python train.py --num_hidden_layers=14 --hidden_size=224 --n_experts=4 --experts_per_token=1 --d_expert=544 --d_shared_expert=0 --hidden_act="gelu" --moe_layers=[1, 2, 3, 4, 5, 6, 7, 8, 9, 10, 11, 12, 13] --router_score="sigmoid" --normalize_top_k=false --routed_scale=2.0 --balance_loss=0.00702 --balance_bias=false --init_std_router=0.0157 --lr_router=0.000469 --num_attention_heads=4 --num_key_value_heads=4 --head_dim=64 --vocab_size=2048 --norm="rmsnorm" --norm_place="pre" --norm_eps=1e-06 --positions="rope" --rope_theta=100000.0 --rope_fraction=1.0 --qk_norm=true --attn_scale=0.151 --tie_word_embeddings=false --parallel_block=false --extras=["capped logits"] --init="normal" --init_std_qkv=0.0369 --init_std_o=0.0 --init_std_up=0.0369 --init_std_down=0.0 --optimizer="muon_variant" --learning_rate=0.0102 --lr_mult_down=1.5 --beta1=0.95 --lr_head=0.00597 --max_grad_norm=1.0 --warmup_steps=50 --schedule="wsd" --decay_fraction=1.0 --decay_shape="linear" --final_lr_fraction=0.02 --batch_tokens=32768 --max_seq_len=768 --doc_mask=true --train_tokens=329200000 --max_steps=10047 --dataset="wikipedia_en"
Below are experts of layer 10 (counted from 0) of a mixture-of-experts language model. Rows are named router (the router's row for the expert), up (a neuron's input weights, with its number), down (a neuron's output weights, with its number) and show model dimensions 128-159. Each number is 50 + 15 x the weight over its row's rms, rounded and kept within 0 to 99.
Before each expert's rows: "gets" lists some tokens that make up at least twice as much of what it gets as of all text. This comes from a sample of Wikipedia text that the model never trained on. Tokens count by the router's weight.

# expert 1
gets: "s", " ", " con", " S", " p", " re"
router:60 50 70 48 51 42 27 54 67 52 42 52 38 32 26 47 18 57 47 48 59 42 19 49 17 62 49 63 56 45 33 44
up187:65 33 56 51 65 59 27 59 55 47 47 44 29 47 52 70 49 58 36 40 54 47 65 36 53 79 55 37 48 77 50 50
down187:35 54 34 54 32 64 38 61 33 60 49 27 40 55 17 70 53 54 50 42 51 43 30 60 62 67 53 70 56 38 69 56
up188:56 46 74 72 49 45 44 56 44 38 82 46 56 37 37 61 31 32 52 46 70 88 42 62 45 42 38 41 72 45 52 71
down188:36 37 45 44 43 36 14 59 63 42 73 77 16 56 63 54 60 52 41 42 44 61 40 35 40 68 51 52 55 52 25 45
up189:40 74 43 55 35 63 42 33 41 51 40 45 55 70 39 51 62 39 54 56 26 48 74 48 39 40 72 65 51 19 43 26
down189:53 49 73 12 64 48 52 33 41 63 59 46 61 42 63 30 43 70 36 40 65 62 60 61 35 35 60 16 35 30 80 52
up190:53 43 20 50 79 56 61 27 29 15 38 46 36 54 45 36 29 75 27 42 44 44 68 41 50 43 57 50 32 49 57 69
down190:12 56 55 50 48 63 44 48 25 78 34 58 48 63 10 46 54 60 75 27 57 61 62 53 61 17 59 48 47 63 56 54
up191:27 41 58 55 51 60 65 30 52 46 52 34 50 43 67 55 22 56 84 70 28 45 72 49 49 52 43 57 41 33 55 59
down191:64 35 21 29 58 53 71 49 22 43 65 46 52 37 44 81 28 30 48 58 54 56 26 28 56 37 53 44 69 38 66 42
up192:42 25 57 31 21 30 40 47 20 63 57 34 25 66 69 56 28 39 63 41 45 89 51 45 54 43 22 30 57 74 71 74
down192:28 61 53 37 47 30 35 54 47 38 51 49 68 73 70 47 28 69 58 69 29 66 52 69 62 76 42 24 56 51 30 42
up193:28 43 64 73 40 60 45 61 61 52 39 49 65 41 22 46 73 20 48 31 47 53 55 27 30 31 33 63 42 64 45 43
down193:23 25 52 36 54 39 44 43 54 39 73 46 61 79 32 42 55 66 33 59 32 57 46 56 56 49 43 30 36 31 53 47
up194:38 35 40 82 49 57 37 49 69 39 41 70 56 55 33 49 53 44 53 59 59 32 31 63 47 55 41 54 36 34 50 43
down194:52 49 43 63 32 32 47 25 37 65 55 35 58 22 23 49 37 67 44 75 63 57 51 64 20 74 50 70 27 69 50 63
up195:50 40 57 26 51 62 48 41 40 49 67 41 41 56 33 32 52 73 70 53 52 31 09 43 38 44 63 48 33 62 41 43
down195:32 38 43 33 53 38 52 40 30 39 54 66 63 79 40 33 49 68 40 30 56 39 51 23 49 54 50 47 94 54 26 32
up196:30 77 66 21 61 51 39 69 15 26 56 55 47 54 61 45 66 51 30 65 46 85 48 64 48 44 50 52 21 75 25 59
down196:58 84 44 53 61 72 62 40 21 50 54 39 83 70 48 41 72 30 35 40 56 67 53 43 28 68 48 79 52 23 94 30
up197:52 61 54 46 34 43 39 73 24 37 40 62 65 36 41 37 52 38 51 57 28 72 29 32 29 60 34 73 14 71 44 42
down197:41 65 52 83 32 35 58 35 22 57 46 58 39 61 78 75 44 44 66 68 54 52 14 40 37 39 54 41 53 33 70 34
up198:49 82 54 32 34 48 24 59 57 36 44 48 48 52 73 66 55 57 36 43 48 72 39 48 37 67 47 71 57 70 37 54
down198:50 43 52 65 51 54 41 44 73 83 56 73 39 58 59 40 52 58 49 65 42 61 99 40 61 48 49 73 62 33 39 60
up199:57 80 56 50 38 50 32 49 54 67 46 41 58 53 43 64 51 28 46 67 57 32 44 66 32 64 50 56 32 43 55 47
down199:31 44 82 50 63 37 66 51 66 33 28 25 76 46 49 79 31 59 36 95 31 26 49 62 80 50 52 72 55 44 36 66
up200:48 45 62 00 47 32 42 48 46 38 33 53 21 44 58 91 50 46 43 60 38 63 36 65 44 54 53 53 36 36 42 64
down200:75 69 22 82 58 61 43 41 46 32 39 58 30 32 63 88 36 40 83 54 55 66 53 23 68 93 91 47 40 32 40 33
up201:33 55 67 23 45 39 53 45 59 72 60 62 64 45 52 35 37 47 21 69 50 25 53 82 61 36 59 58 51 45 84 36
down201:57 52 48 35 80 57 43 80 70 85 54 66 51 46 48 87 63 51 50 82 45 40 34 57 45 36 33 47 35 38 41 24
up202:61 55 35 67 60 49 50 56 63 32 44 69 57 32 29 74 60 38 63 73 37 32 47 39 26 73 60 27 31 61 51 63
down202:57 57 65 71 37 49 60 35 40 41 68 66 55 45 58 55 31 54 27 76 62 43 25 77 49 59 51 33 38 55 61 48
up203:59 52 57 44 76 42 63 48 38 75 53 55 53 51 52 50 47 47 26 25 36 17 39 78 36 49 52 56 42 47 33 37
down203:78 40 56 69 41 35 66 30 44 40 34 78 39 19 82 61 71 09 44 87 43 62 60 11 46 55 51 42 42 49 65 30
up204:36 31 41 40 46 54 28 53 78 43 47 65 67 47 43 65 52 56 51 40 44 51 39 44 44 65 49 68 64 38 53 74
down204:23 32 33 47 60 47 69 60 25 66 58 46 70 28 37 63 24 53 61 48 31 26 62 45 61 55 33 37 61 69 30 33
up205:75 66 71 58 18 41 44 47 67 31 31 70 40 60 44 42 42 63 71 42 47 63 63 48 47 47 66 29 29 48 34 54
down205:66 09 62 57 52 46 59 36 69 32 79 71 54 51 54 73 62 86 47 71 43 33 68 56 51 64 27 44 73 77 47 48
up206:68 68 52 41 33 42 61 66 53 43 28 30 35 38 57 83 31 56 55 52 62 47 42 46 58 71 53 48 43 41 57 51
down206:56 28 52 33 80 72 50 53 52 64 27 54 34 14 27 58 73 57 27 44 43 56 43 69 50 35 58 63 63 49 66 35
up207:65 30 37 55 56 46 57 59 33 52 55 69 61 66 68 51 39 58 86 34 63 51 40 58 40 59 30 23 59 40 22 33
down207:50 46 63 34 49 26 71 61 50 73 16 50 38 42 53 63 46 55 47 50 35 60 29 54 64 54 25 81 58 35 55 46
up208:24 41 49 22 32 39 43 59 44 67 51 55 80 38 35 49 47 64 76 62 46 56 33 53 71 47 44 34 92 71 84 49
down208:64 74 44 81 34 65 57 42 54 55 60 66 47 68 52 30 56 46 51 32 29 42 54 36 53 24 51 62 62 15 45 56
up209:56 44 43 36 58 60 48 64 38 46 47 66 72 59 37 67 35 71 52 69 84 22 53 42 65 43 72 29 61 48 35 51
down209:39 60 40 09 48 68 68 58 18 35 65 51 58 41 44 76 67 38 53 34 63 57 55 32 30 35 48 31 64 48 39 69
up210:63 75 72 49 55 34 63 88 63 12 46 21 60 69 63 55 51 76 14 46 49 47 27 57 76 70 55 36 82 44 41 49
down210:53 42 61 56 59 48 39 52 66 55 37 66 67 49 44 29 46 62 70 26 65 45 58 83 50 53 33 59 40 49 59 67
up211:37 51 04 40 54 15 68 53 49 40 53 50 34 89 27 43 47 58 38 45 71 38 11 61 63 81 35 49 59 56 42 41
down211:76 26 47 72 43 34 40 63 62 55 54 49 70 65 55 62 39 46 53 54 37 59 32 57 36 47 99 61 29 50 50 39
up212:40 48 73 36 42 14 37 68 56 58 33 41 57 70 50 24 23 59 69 62 51 71 63 79 36 58 66 67 55 24 47 61
down212:45 40 72 57 58 47 59 30 51 64 61 44 54 37 66 35 89 38 36 67 43 66 43 32 57 54 40 59 61 53 52 39
up213:57 38 61 38 60 42 36 65 72 39 33 38 56 43 43 62 70 41 37 64 72 52 60 39 30 58 33 20 30 28 47 56
down213:44 40 38 35 37 51 58 57 46 42 83 42 72 29 39 36 77 49 45 56 42 73 88 50 39 69 51 47 61 17 91 60
up214:54 49 55 75 40 32 45 52 27 49 57 45 46 50 32 51 32 40 61 51 60 41 44 68 43 45 44 44 46 41 53 30
down214:40 50 45 56 49 59 40 55 48 37 31 37 54 54 47 78 36 58 36 75 60 61 23 22 52 57 63 66 37 64 40 27
up215:62 58 44 43 58 60 57 44 53 27 51 58 49 34 32 53 44 68 79 30 65 47 43 45 47 59 81 47 33 47 35 31
down215:72 47 45 91 51 60 52 73 70 40 37 67 31 72 41 55 40 66 54 67 59 52 50 26 40 42 45 37 57 33 55 52
up216:40 33 72 43 76 58 64 36 81 29 44 43 42 28 28 19 57 56 55 29 53 56 26 25 45 34 68 87 41 60 28 53
down216:73 34 59 69 51 49 34 56 84 60 70 57 54 56 36 57 70 58 66 45 56 60 49 48 65 32 60 49 74 48 50 64
up217:76 31 72 59 42 66 57 57 51 59 51 44 67 23 41 36 60 28 52 48 64 20 58 45 61 90 36 33 42 33 47 34
down217:60 45 81 42 56 77 63 43 29 42 48 70 46 61 49 39 84 26 37 47 51 56 54 64 79 50 29 31 62 48 55 67
up218:39 28 71 34 45 67 47 34 29 45 51 39 37 10 39 41 12 66 63 37 38 76 60 34 13 43 51 51 78 55 44 42
down218:62 37 39 59 49 55 37 25 54 54 29 74 41 55 44 49 57 33 62 44 26 43 85 75 45 32 50 50 58 68 62 43

# expert 2
gets: " the", " a", "-", " The", " an", "|"
router:40 68 35 36 37 49 51 58 76 46 71 46 23 63 38 44 48 57 37 66 57 53 22 64 54 77 72 34 60 43 50 62
up187:41 41 40 51 71 58 58 58 33 29 74 53 47 52 78 45 26 39 54 74 52 30 59 47 67 57 52 54 29 51 64 64
down187:53 59 64 57 51 42 64 12 48 54 71 45 55 52 35 13 40 66 45 31 47 32 56 18 41 32 54 44 40 32 70 66
up188:56 51 32 57 71 37 45 68 70 73 54 47 45 64 59 35 65 51 86 37 62 23 25 39 22 31 34 60 42 49 59 69
down188:62 41 65 59 25 46 77 61 71 48 57 28 84 51 54 19 43 32 53 67 52 65 57 51 37 35 61 55 58 56 42 63
up189:41 59 29 47 72 54 67 47 59 56 77 60 20 55 46 49 59 53 56 46 41 34 54 25 36 57 36 44 33 49 80 64
down189:09 58 28 32 54 51 25 54 42 52 47 60 45 53 43 37 66 58 61 64 55 43 55 55 57 46 70 43 44 35 64 36
up190:43 31 60 75 44 43 48 42 48 45 65 51 29 61 82 40 10 53 39 34 79 54 62 67 33 43 73 37 92 60 42 45
down190:60 41 52 55 69 61 63 43 84 49 56 53 35 54 59 53 29 51 66 13 51 54 58 20 64 44 43 76 51 52 46 16
up191:55 66 61 54 52 68 58 68 57 61 65 45 44 61 35 39 39 48 50 79 59 53 32 77 41 57 47 35 46 51 71 43
down191:57 31 70 64 84 32 42 69 35 64 83 70 72 73 58 85 68 41 39 73 53 46 71 30 49 82 66 40 58 64 29 44
up192:40 54 55 30 33 51 41 56 20 36 61 58 65 36 46 64 53 42 37 41 61 41 36 45 62 40 59 48 47 38 60 63
down192:64 74 64 70 75 04 35 52 61 49 37 43 46 41 35 66 32 54 62 59 43 52 88 57 47 60 65 18 48 32 63 52
up193:22 55 44 61 65 41 60 42 52 50 79 42 43 47 37 48 80 40 81 16 56 59 46 41 44 71 48 37 63 27 31 66
down193:21 63 20 51 59 51 34 35 42 56 41 30 67 53 46 60 58 80 33 37 57 38 35 41 20 39 40 15 59 42 36 35
up194:64 36 44 46 48 53 64 65 69 57 45 49 57 33 00 50 46 57 37 27 24 65 45 34 59 66 39 54 73 57 61 44
down194:51 33 50 41 55 50 60 30 36 54 53 55 46 73 21 40 39 27 43 28 17 46 58 42 58 46 43 61 55 37 49 56
up195:39 45 71 54 33 74 37 50 43 35 26 50 71 46 53 65 32 42 38 64 59 47 50 57 47 48 67 34 53 27 28 54
down195:28 54 66 46 63 31 62 34 47 50 64 52 19 41 57 71 28 66 45 50 52 36 41 83 74 49 87 56 43 34 55 43
up196:65 25 48 61 44 34 67 57 71 40 38 54 81 46 29 69 40 54 74 43 28 43 32 52 45 84 37 43 45 76 57 63
down196:56 61 63 73 66 69 26 36 41 63 34 50 31 26 47 31 04 67 40 17 56 42 60 71 61 32 44 52 41 53 47 23
up197:47 63 59 78 57 42 23 53 43 38 54 59 58 74 68 49 57 29 44 64 49 50 44 61 61 48 41 36 33 34 46 54
down197:47 45 66 45 50 62 71 43 59 68 64 62 66 64 41 66 29 46 54 71 36 45 29 61 14 29 52 58 41 69 50 55
up198:55 45 30 50 55 73 58 74 55 66 38 58 46 60 32 45 43 41 56 64 33 50 32 61 43 68 53 41 32 39 46 58
down198:32 57 61 41 67 64 43 53 58 47 25 25 78 31 57 41 48 48 45 49 45 05 81 41 51 60 38 52 50 43 56 33
up199:27 49 42 52 36 42 53 62 27 46 41 50 46 57 66 13 39 80 31 66 58 53 35 53 64 60 59 64 52 45 45 80
down199:71 36 34 47 43 51 67 54 19 55 41 54 68 53 75 56 77 50 26 50 67 48 76 76 44 61 08 51 63 29 67 71
up200:44 31 49 56 21 45 55 52 63 39 28 48 38 29 58 82 73 31 55 53 48 35 70 74 36 30 59 69 69 33 56 64
down200:49 61 57 48 59 39 64 66 43 67 54 53 64 60 77 72 39 63 55 48 49 69 71 37 67 72 32 35 53 48 51 62
up201:72 66 47 41 61 36 44 50 67 54 52 43 77 57 36 29 33 64 55 37 51 68 41 71 57 62 67 64 71 47 59 55
down201:10 43 61 61 54 19 79 38 65 77 65 82 55 66 53 18 31 51 61 78 34 53 49 67 69 42 46 63 56 37 45 54
up202:54 46 25 51 53 36 52 17 49 66 57 43 27 80 50 49 59 50 64 75 69 17 36 69 45 77 45 42 49 48 65 83
down202:45 50 64 45 54 60 43 69 47 39 46 62 54 46 58 38 70 44 55 46 36 48 55 44 28 49 43 44 30 35 55 61
up203:36 40 45 54 52 49 68 55 45 54 65 42 60 81 71 27 38 48 53 44 83 65 56 28 60 39 31 57 46 58 90 29
down203:43 41 53 51 77 29 64 33 48 41 53 46 67 36 65 64 49 34 54 58 36 57 29 54 85 51 62 61 53 39 56 63
up204:77 52 21 56 48 37 27 63 77 49 24 12 47 59 53 42 71 29 51 40 78 50 58 40 40 49 43 60 48 35 60 77
down204:26 34 77 41 23 43 52 37 42 24 53 24 50 63 50 67 61 62 38 57 50 39 57 33 37 52 67 47 55 73 37 41
up205:70 48 30 71 55 58 66 47 43 47 69 35 45 62 42 24 30 61 59 44 39 47 63 38 73 51 71 46 35 55 41 52
down205:45 63 49 49 64 50 42 52 57 56 37 48 42 60 35 51 52 42 38 42 52 21 53 46 68 86 41 72 31 59 56 50
up206:52 53 36 56 36 44 29 72 37 37 59 50 75 34 42 40 59 56 37 40 77 47 34 43 43 74 34 53 80 26 46 61
down206:59 64 40 44 39 68 31 27 69 69 63 55 54 39 70 89 46 27 56 53 24 81 32 55 53 32 70 60 41 26 62 57
up207:76 61 34 50 40 29 57 70 44 82 45 40 57 60 54 33 59 25 46 47 19 73 81 44 50 63 51 57 67 43 53 71
down207:69 57 30 53 41 47 39 59 64 72 71 54 63 23 46 31 23 40 28 46 76 53 58 64 34 57 59 44 51 46 57 66
up208:71 68 41 56 37 59 53 30 40 09 85 65 49 37 35 41 42 30 38 31 36 40 35 63 42 83 68 50 51 51 59 71
down208:38 66 46 62 38 41 71 60 67 43 64 47 64 67 57 56 45 60 49 68 66 48 40 52 67 32 26 44 35 54 32 60
up209:45 75 52 41 62 25 65 51 59 23 68 57 58 47 53 64 62 72 51 56 46 65 50 43 56 43 43 61 86 36 36 48
down209:45 47 48 30 74 58 50 40 35 54 22 49 50 45 71 49 34 53 53 41 57 35 70 76 68 60 66 61 57 44 46 36
up210:56 50 28 73 40 56 48 54 41 45 50 40 45 75 30 44 46 57 55 73 47 47 32 49 54 43 54 62 59 50 56 54
down210:58 56 70 48 01 47 53 29 29 51 65 91 27 35 77 44 50 32 53 55 56 58 46 74 40 47 63 43 47 61 55 58
up211:58 43 54 55 59 49 53 51 45 42 42 44 50 40 37 57 29 66 30 35 65 58 35 61 19 46 60 34 56 37 31 85
down211:49 48 43 46 44 32 50 53 36 58 52 20 37 49 48 42 43 34 30 48 43 40 57 53 62 74 45 78 53 13 55 58
up212:23 19 36 51 49 56 47 40 51 23 33 43 39 58 47 49 40 40 58 61 67 68 36 27 63 74 68 53 31 58 43 63
down212:51 54 40 39 36 76 29 59 28 63 28 49 31 55 44 41 69 53 40 53 82 54 81 57 48 45 52 48 31 40 43 44
up213:32 51 49 55 59 61 69 51 35 55 27 13 69 65 47 18 42 22 59 42 45 27 43 43 59 38 36 68 73 48 38 57
down213:56 66 79 35 25 23 48 46 50 23 66 58 74 39 46 54 49 62 74 47 49 34 21 32 53 50 69 59 42 51 62 53
up214:58 42 60 58 68 75 55 44 58 57 48 58 64 67 66 28 42 45 73 46 57 51 48 47 64 69 63 37 48 63 40 62
down214:40 84 60 72 55 49 61 52 62 27 53 41 51 63 84 53 58 18 28 45 63 38 88 74 44 51 58 56 44 50 43 46
up215:46 29 66 49 77 34 57 42 51 58 63 42 49 47 41 45 60 49 49 61 57 20 44 47 35 72 67 29 55 63 52 54
down215:52 26 62 36 57 45 31 52 60 50 72 49 57 40 28 52 81 92 45 19 29 54 87 56 65 41 40 67 44 22 41 43
up216:62 63 39 54 56 59 64 36 33 29 59 27 62 71 47 51 64 38 39 40 40 38 58 53 42 58 29 80 20 60 12 52
down216:27 53 58 59 60 54 63 64 60 45 68 52 58 64 67 51 54 56 46 86 72 48 51 36 37 62 88 69 50 70 76 52
up217:77 61 58 46 53 38 28 32 61 57 18 29 35 77 37 36 58 43 12 37 47 39 50 68 37 55 29 45 55 50 49 66
down217:68 49 55 42 56 45 43 46 63 40 58 49 52 19 32 62 46 59 83 37 46 44 59 33 18 65 30 44 59 69 67 49
up218:72 50 58 23 37 74 38 57 61 13 70 84 30 48 54 63 21 52 43 70 48 55 27 46 66 72 63 40 62 46 54 29
down218:72 39 48 85 53 37 39 58 31 65 38 48 42 64 28 69 49 56 14 44 75 54 52 64 35 38 50 68 27 52 51 32

# expert 0
gets: "\n", "ed", "te", "e", " C", "T"
router:72 58 59 46 39 53 52 66 53 62 43 18 58 52 74 24 56 25 52 35 40 39 41 46 58 51 45 66 45 39 40 75
up187:58 64 29 61 65 65 58 48 53 44 31 44 64 62 57 52 22 45 51 48 27 35 56 29 55 48 47 40 63 34 45 11
down187:23 48 60 47 54 01 59 76 65 25 61 43 59 75 23 76 30 52 58 45 71 55 44 43 76 42 70 36 57 64 34 42
up188:34 68 15 46 55 40 41 40 52 79 31 69 51 41 47 36 57 40 50 50 45 55 45 59 42 74 43 24 40 54 45 45
down188:43 42 66 39 51 45 58 65 26 39 65 50 53 61 35 45 38 44 30 76 55 47 48 59 78 66 41 51 58 46 53 36
up189:57 53 57 63 44 63 51 62 60 67 32 25 67 79 51 66 55 41 52 56 51 42 36 34 59 50 41 55 42 59 64 65
down189:29 65 90 21 36 48 61 61 72 63 22 51 27 75 24 66 64 42 46 62 27 66 46 48 56 84 26 60 41 62 39 53
up190:65 48 53 64 51 46 69 70 59 67 66 70 55 41 54 54 58 40 63 82 51 41 40 72 63 44 40 49 57 51 59 39
down190:41 67 50 53 59 39 39 26 48 65 55 48 45 60 40 73 34 13 49 22 48 29 50 63 41 53 35 61 57 69 54 35
up191:67 55 54 72 78 78 78 60 32 67 37 54 73 64 28 50 54 37 72 30 88 45 49 46 16 58 69 56 58 51 34 48
down191:42 64 57 53 48 53 76 70 46 60 60 63 46 48 62 55 67 81 54 67 78 38 51 40 64 45 53 43 64 87 65 70
up192:63 68 34 51 66 50 41 52 81 40 46 39 51 67 34 65 43 28 43 49 50 34 68 51 32 34 68 28 42 35 24 43
down192:62 46 35 25 47 29 45 45 55 48 61 73 44 36 48 24 38 58 30 63 74 45 45 21 67 67 51 53 74 73 63 54
up193:67 30 28 38 44 46 46 54 42 50 58 61 31 47 32 29 43 63 37 33 46 65 26 47 44 24 33 31 59 57 48 63
down193:39 59 64 17 68 34 36 58 48 44 46 46 63 37 82 50 65 60 45 26 21 46 35 35 62 50 25 50 47 20 25 46
up194:47 49 19 51 57 48 46 26 31 55 41 32 46 68 43 67 47 31 36 35 36 32 52 69 76 44 22 52 44 88 42 47
down194:19 29 68 66 51 79 53 60 46 60 48 73 55 16 68 41 41 46 82 59 61 37 51 47 43 47 40 56 44 48 42 61
up195:43 55 51 60 36 61 51 59 34 63 45 64 44 38 60 54 70 68 11 39 49 54 43 18 65 57 24 61 47 30 44 65
down195:49 61 61 63 48 65 66 62 74 72 42 90 81 33 53 14 67 60 48 44 45 51 44 50 68 55 63 34 74 45 55 58
up196:24 73 23 63 27 22 36 56 47 47 36 39 47 48 70 65 56 51 58 65 56 42 53 46 58 48 44 68 56 69 34 33
down196:59 59 14 21 50 41 62 68 30 27 18 45 55 59 46 46 52 28 49 38 43 51 51 51 29 64 58 71 59 34 61 47
up197:53 57 50 55 61 61 36 37 48 64 51 60 43 35 57 61 38 38 66 65 67 42 69 60 34 41 30 69 75 57 32 57
down197:36 48 52 43 41 32 63 67 55 74 38 37 67 62 31 20 68 57 43 29 57 52 65 53 50 30 28 38 54 54 20 63
up198:59 42 40 25 42 45 67 51 69 47 32 36 63 55 44 52 78 44 66 80 58 42 57 54 55 47 30 35 15 40 68 33
down198:32 60 38 47 69 52 38 79 63 50 37 57 21 46 48 33 59 65 65 36 72 72 59 92 32 39 47 44 46 56 57 47
up199:60 36 61 50 56 64 41 72 52 53 76 36 25 46 54 22 50 25 72 33 27 41 57 33 35 42 59 57 59 66 58 54
down199:51 47 61 64 23 44 41 47 70 76 36 51 57 68 51 41 47 52 29 60 39 38 24 51 54 23 55 42 62 35 38 51
up200:69 39 49 51 53 47 20 57 40 73 62 45 26 77 29 52 49 57 27 43 70 54 58 62 25 60 57 34 40 45 43 53
down200:45 19 39 61 57 38 44 44 28 71 45 40 40 47 53 39 62 49 42 44 45 69 59 74 51 27 49 49 28 62 56 57
up201:69 41 75 54 83 64 48 62 49 38 46 62 54 78 47 28 30 46 40 41 39 48 54 59 29 52 61 71 59 56 53 58
down201:53 54 53 66 51 60 75 44 76 46 45 53 36 52 60 35 65 58 32 71 47 63 52 53 59 55 44 32 44 62 74 54
up202:69 58 38 69 50 45 69 60 47 47 27 32 51 18 35 61 52 67 62 29 43 38 37 64 47 80 25 79 58 50 52 34
down202:39 49 62 38 57 96 51 48 37 48 59 10 49 42 72 44 40 81 34 40 40 38 69 49 41 55 36 58 35 27 21 22
up203:44 62 29 50 56 51 74 34 10 62 33 46 53 42 88 58 28 80 36 73 35 46 70 61 54 62 41 50 69 38 26 42
down203:39 79 76 59 14 58 56 28 28 52 54 68 51 43 60 49 66 62 42 48 49 51 55 52 70 58 54 28 15 79 56 49
up204:44 52 52 32 39 69 61 60 41 65 79 50 40 56 49 62 70 38 34 61 36 51 50 34 51 63 51 27 50 54 27 65
down204:42 59 29 75 56 57 41 53 68 49 53 51 30 54 60 49 49 39 46 64 54 46 66 65 67 28 34 67 36 53 77 29
up205:67 45 46 10 40 39 69 47 52 53 48 14 33 46 70 64 42 47 53 77 71 41 35 65 62 66 43 73 71 31 63 51
down205:54 18 63 26 36 49 58 38 67 42 61 92 47 43 29 92 28 64 59 37 72 41 43 49 54 37 45 76 53 60 55 69
up206:73 52 74 65 23 55 43 42 60 97 45 78 42 48 47 67 59 63 62 49 46 30 58 46 43 64 62 73 42 58 39 57
down206:68 47 19 50 55 71 48 22 49 57 61 46 64 56 38 67 46 53 40 63 60 56 57 58 54 53 32 49 43 58 28 67
up207:33 52 51 46 55 68 53 47 49 66 48 42 61 38 25 25 69 52 69 40 48 65 44 54 39 67 23 84 46 36 30 45
down207:70 60 28 25 54 60 72 43 52 56 48 55 52 44 37 57 19 36 59 46 49 37 53 53 29 27 34 18 65 69 75 63
up208:37 66 57 64 67 84 70 55 52 60 51 34 70 44 63 47 45 59 49 52 72 71 48 39 53 89 31 45 55 57 67 68
down208:50 59 67 70 59 37 48 27 55 51 69 38 47 40 39 40 69 45 30 46 55 67 78 47 57 48 66 52 41 59 48 65
up209:21 17 49 39 60 66 74 80 51 28 65 56 72 54 21 54 63 34 32 41 60 51 42 38 33 71 67 53 08 42 39 66
down209:43 76 48 54 36 51 36 63 65 40 57 52 24 69 47 61 61 65 31 71 64 67 62 62 48 28 36 25 62 55 34 48
up210:64 50 31 31 38 57 52 50 37 17 49 52 42 52 61 33 20 35 42 72 31 61 49 19 38 60 51 44 50 36 28 44
down210:60 57 63 67 47 63 80 45 27 21 58 67 33 36 40 37 71 38 62 66 35 45 51 57 46 34 41 45 38 58 46 44
up211:35 32 25 43 59 27 54 39 22 20 52 60 60 58 48 69 53 23 67 35 56 36 53 51 68 68 44 38 44 30 44 51
down211:58 57 33 33 71 51 46 33 51 70 50 37 59 66 32 42 47 56 32 47 53 34 52 37 33 70 25 41 49 57 41 29
up212:42 68 47 49 68 66 41 98 47 58 38 45 55 42 49 36 46 62 66 41 51 52 35 74 48 50 67 58 57 46 51 54
down212:67 57 39 53 47 13 32 47 46 20 72 65 56 45 74 65 47 18 32 55 59 53 22 55 32 67 45 35 65 31 26 74
up213:60 76 33 51 51 66 58 69 41 47 53 71 44 60 34 53 53 39 51 55 34 27 71 62 58 64 27 42 42 67 32 59
down213:51 53 82 36 54 40 51 57 26 42 28 67 47 53 86 48 74 30 43 35 58 38 20 63 49 56 30 54 43 56 52 64
up214:32 46 48 43 35 47 38 81 69 55 23 55 46 70 28 49 44 30 48 45 57 61 77 66 65 53 32 37 45 37 80 48
down214:39 23 38 51 51 37 67 59 42 43 71 60 50 53 40 64 37 26 37 35 72 62 55 70 54 44 58 51 75 53 78 52
up215:58 42 24 41 61 39 56 51 64 42 30 38 63 57 42 24 57 40 52 33 62 28 35 60 72 52 43 68 64 29 34 58
down215:87 45 46 36 56 30 18 38 51 36 38 51 78 38 22 36 49 36 69 65 72 50 50 49 48 33 37 22 76 38 48 51
up216:33 87 53 43 49 51 49 36 48 31 47 64 32 51 45 58 43 33 66 38 60 68 52 45 67 50 47 54 45 60 56 58
down216:45 51 58 51 51 47 61 43 36 47 36 37 33 49 33 68 75 49 55 44 51 67 64 54 60 54 53 48 45 51 53 58
up217:50 71 82 53 55 56 56 50 64 24 32 63 43 52 70 50 30 46 56 47 49 53 73 74 57 50 67 45 45 38 47 45
down217:59 64 51 61 50 46 74 52 60 54 82 65 44 41 32 73 47 26 60 52 47 27 52 59 71 24 42 58 42 27 55 42
up218:68 31 75 90 55 38 61 53 27 48 59 42 60 52 60 48 43 62 40 55 45 30 44 46 53 48 50 73 71 42 44 66
down218:49 53 29 39 40 48 47 19 25 48 34 71 41 39 63 66 30 38 73 72 71 35 97 61 54 52 40 62 59 74 52 64